From a checkpoint of a small mixture-of-experts model trained on Wikipedia.
Experts: 32 experts in each of 10 layers, 96 GELU neurons an expert.
Training: a variant of SOAP for the experts, 458M tokens, 3494 steps.
Below are experts of layer 5 (counted from 0) of a mixture-of-experts language model. Rows are named router (the router's row for the expert) and show model dimensions 0-127. Each number is 128 + 24 x the weight over its row's rms, rounded and kept within 0 to 255. Numbers have three digits each.
After each expert's rows: "comes before" lists some tokens at least twice as common just after its tokens as in all text. This comes from a sample of Wikipedia text that the model never trained on. Tokens count by the router's weight.

# expert 15
router:119123145118123100145140085120174150117133107162167149088183141138130111137107084121149094151103131149097116114122115131174099140105153088129118099117144173112129138118108154113173129091123126154133162141107136128128111160139139190077133154140154123141106132159132161152120105121099120149122131096152161145128144110174148134156151165144099104086146115092111136152110164109117101167117
comes before: ", ", "\n", ") ", ". ", ")", "–"

# expert 20
router:090120119137102091111141147121135142125126134130133117129115084122117112116144137122151128118117128127160166091157131125144118105152150124128084178118113122144126061127139109087115111180122092097161111159131108117134144142077110147101116082147144140126141138149131144169092119145129152116157110147174153118150093144103129145123131163152176178080114105139158186143137109111124130164084
comes before: "was ", "be ", "been ", "is ", "had ", "have "

# expert 7
router:144148141089136102113107136110121156158128150136072134139174123149127106129136131139128159149097155112102116137165172123135120151129126100140176114116126131168098098108119114106113165090163145152122127139106113144124128123136136131156152111121123078096091143104156150150128138105142155194108154108144171105111111125120119125159141116075103132149103150148051107125119149128107116065131
comes before: "\n\n", "\n", ": ", "- ", "′", "=="

# expert 25
router:147109129101137120130090158125120172095114122131148153132143165123156137134069172124113142085140128100140117140157136123106116103186126118107147098180110130082106137097160120128113162131148136140144138096114106138129141162114127106155083115133102071136135127141131112101142145123126125145130169132070125101144101114136119150146134153132152118134127115155053171108163103102162119094149
comes before: "of ", "and ", "in ", "| ", "for ", "|"

# expert 10
router:109135099139130146165112068138127164096145117118094126166153135112129126139102092144128164134105119125114122108145118147134105121158147135160121137119111115140142102116140125163112122100140158107142139162120119124158175100170111170158157144156131138176104141130159115106166091114134149179112143171081158157137099155138124149108104123116081115109175114128134125135124074100093084143161
comes before: "the ", "a ", "his ", "an ", "also ", "not "

# expert 27
router:141120145101139150143114130124114138185113146133167122105125173145141129156169153082106140083145153145161108164177130130165134180099132110130161116090131134141143127155132142102130125113091120171116147115127113169117149120142089126112139146140157122087093128110123137128092090062099072138139124139158093127122106118105117119141141113110138152133082141132143085124115149113149110171155
comes before: "s ", "of ", "|", "States ", "(", "and "

# expert 8
router:133104136139131118135131120144137139153106132093119138128097148147118114161124108109113172104112167118130121144137182139163124144139131089087142132126126093113134171073121142144133154151090139152126128155110121134115107105078125146147100148145117142152118128145159104117115157103152087096127132113117132172124113143144124120129157200170154139120132148145066190114163128117124127101056
comes before: "of ", "and ", "in ", "to ", "for ", "("

# expert 0
router:135128137086161127164114106128102166165083169156138145115120131118114114138123100149117142122152174101126103096159143144150121146158150099121146129106124112077144181134132160129121104099106103122128161122160128125118118106093081141123101139123166124080162105103127093088131145088107155141158119108137087140093138157121122083176107123133148096140132133149151083131087155112110113131138
comes before: "to ", "the ", "in ", "by ", "a ", "on "

# expert 26
router:149146106093100195144097189112125126146132096173150141173141099165151109123157133149142151158128140119115113107159137134123139134149156119147141111144174135121109079115138139114129167121106128137133150150126113140127110123135137104166123094124164080185139188134121130126113115116131122139135134076179108084126109125144107104114140137128095162146132102133078132123092123119102160145149
comes before: ", ", "ian ", ".", "ia ", "ia", ". "

# expert 4
router:149151089162122123172105134121105094134104090096140131153139078145141159107102145091089151109093132185159131109098146140113143127123125125120126112103138137158092130142124130108099093082090138110132142118159133138145125109152113121104110183094156144122086133102111137143093109129103101169102106104155132146195149165116139108149159121110139124158087143108147145128126126171119143143110
comes before: "| ", "- ", "|---|---|---|---", "|---|---|---|---|---|---|", "|---|---|---|---|---|", "|---|---|---|---|"

# expert 18
router:083147145126137090146109112114131159185120119153118170156114139071112137094154142086150109117125172143165118169122128140108144076130149103147095121190147123119114133162111148104138127163131123133150120196134132147127082156096136107097120108130116098135142094114118135126087140107158098109127112132147153152171108135150125109101133108118090101117108120142124121120140085106157162135138
comes before: "| ", "|", "(", "– ", "August ", "July "

# expert 17
router:127139173174108127103119116175167113127153141156116126093117126181127106112112192112132126085137148136163145160127136137153162102110097175142120145140116169128080122137159079164107147127116113132134086122095137110126143114146097150115117139136110119122136145127147120131154104119162164099148121099150154107152110110144169081116107104111173109117122106114123124158075122169129132155135
comes before: "0", "4", "3", "5", "9", "6"

# expert 24
router:113114082106114120182149089125094117113139107101117130143142068135122107154134105113121139077089125133161117157104123127130111106120124109081079102136156135169117070116142147117120138175170161147135138150123140129149083117125159144114100142122111150131142112112156099141103164115145157107147125178105111131133125136146117099173172124075139155093161118135129145129149103151132099122139
comes before: "| ", "(", "and ", "=", "in ", "is "

# expert 30
router:144131171084141113163111134088103075113106169109154113147137091145129111159121117131116115149103122104110133172081177149116120115143157140161145099138152130138139114093156095126121148087089126135125163091132122178150124141146131147109174125154160113116157134137152132091100178143133113100124118139105093077131126112156103169078136138124120126133110115156155102124132131097109139098137
comes before: " ", "\n", "—; ", "— ", "- ", "Votes "

# expert 11
router:130142140118105108092098084135149132108093144138105107122163116060146140138094101109107101134160114139143129091117135154139097123100092155128135142070127118114141115106122091137151093096169149151129127120126155153097098162137156129130166129117100156166119104137100141086154139169127110090146147135146160135142117095123108117141120110137124152167116105131177104125127148176174084114106
comes before: "\n", "0 ", "1 ", "2 ", "3 ", "5 "

# expert 23
router:146137139117121174129109167134141144138133144124090107135127097147156160136140118133104173111148132132085143141187170152097105163076123108120134129112166105125191159166146080131121124100127148154111137126115082116123132125139144154139153118123160089085149107105138076125139140158075086163129165131141143114116137128115110180155131136148101131143132113123116141122126151103091153133154
comes before: ", ", ". ", "-", ": ", "\" ", "s "

# expert 9
router:118168119135171141091139101119090138097118124089132134152133152143143109161103124160136089103147096146106123126115098122149096103108152129147101116132128107153169140174140185120103112066170142120144099082146119135151171160126121136135087099121181134101107133102159082119132142087122153089129121117126106168090119108116113147113119116157129149089152106114148123119137153143113140117158
comes before: "the ", "a ", "his ", "New ", "200", "K"

# expert 28
router:089108112135099091135141157119162146168109103124147130154094101100153138093101129125123097131135145108164087180107156128155162143093183133104137157148109148124131126099144107122140133134155142093141107072133116115092122128130104099147120110145086154165116145118123191170132136171133146110130129117065127117105159117098138156103119109108146109112168126132119116112123130100113154156158
comes before: "The ", "\n\n", "In ", "He ", "It ", "=="

# expert 22
router:151118148120133136133138163123126118175104143133145137157103122123173128166136117167108161159101176147127118098110121126107160158127154193118130114122139117136145111153097142120140158140087124131156142131101151131084121098182150118147138158160133152125119103115118085142112171120162086076127132096141082102097147138145108115140112122085168116123128141103133131125131167101087174155131
comes before: "ed ", "ing ", "es ", "e", "ent ", "e "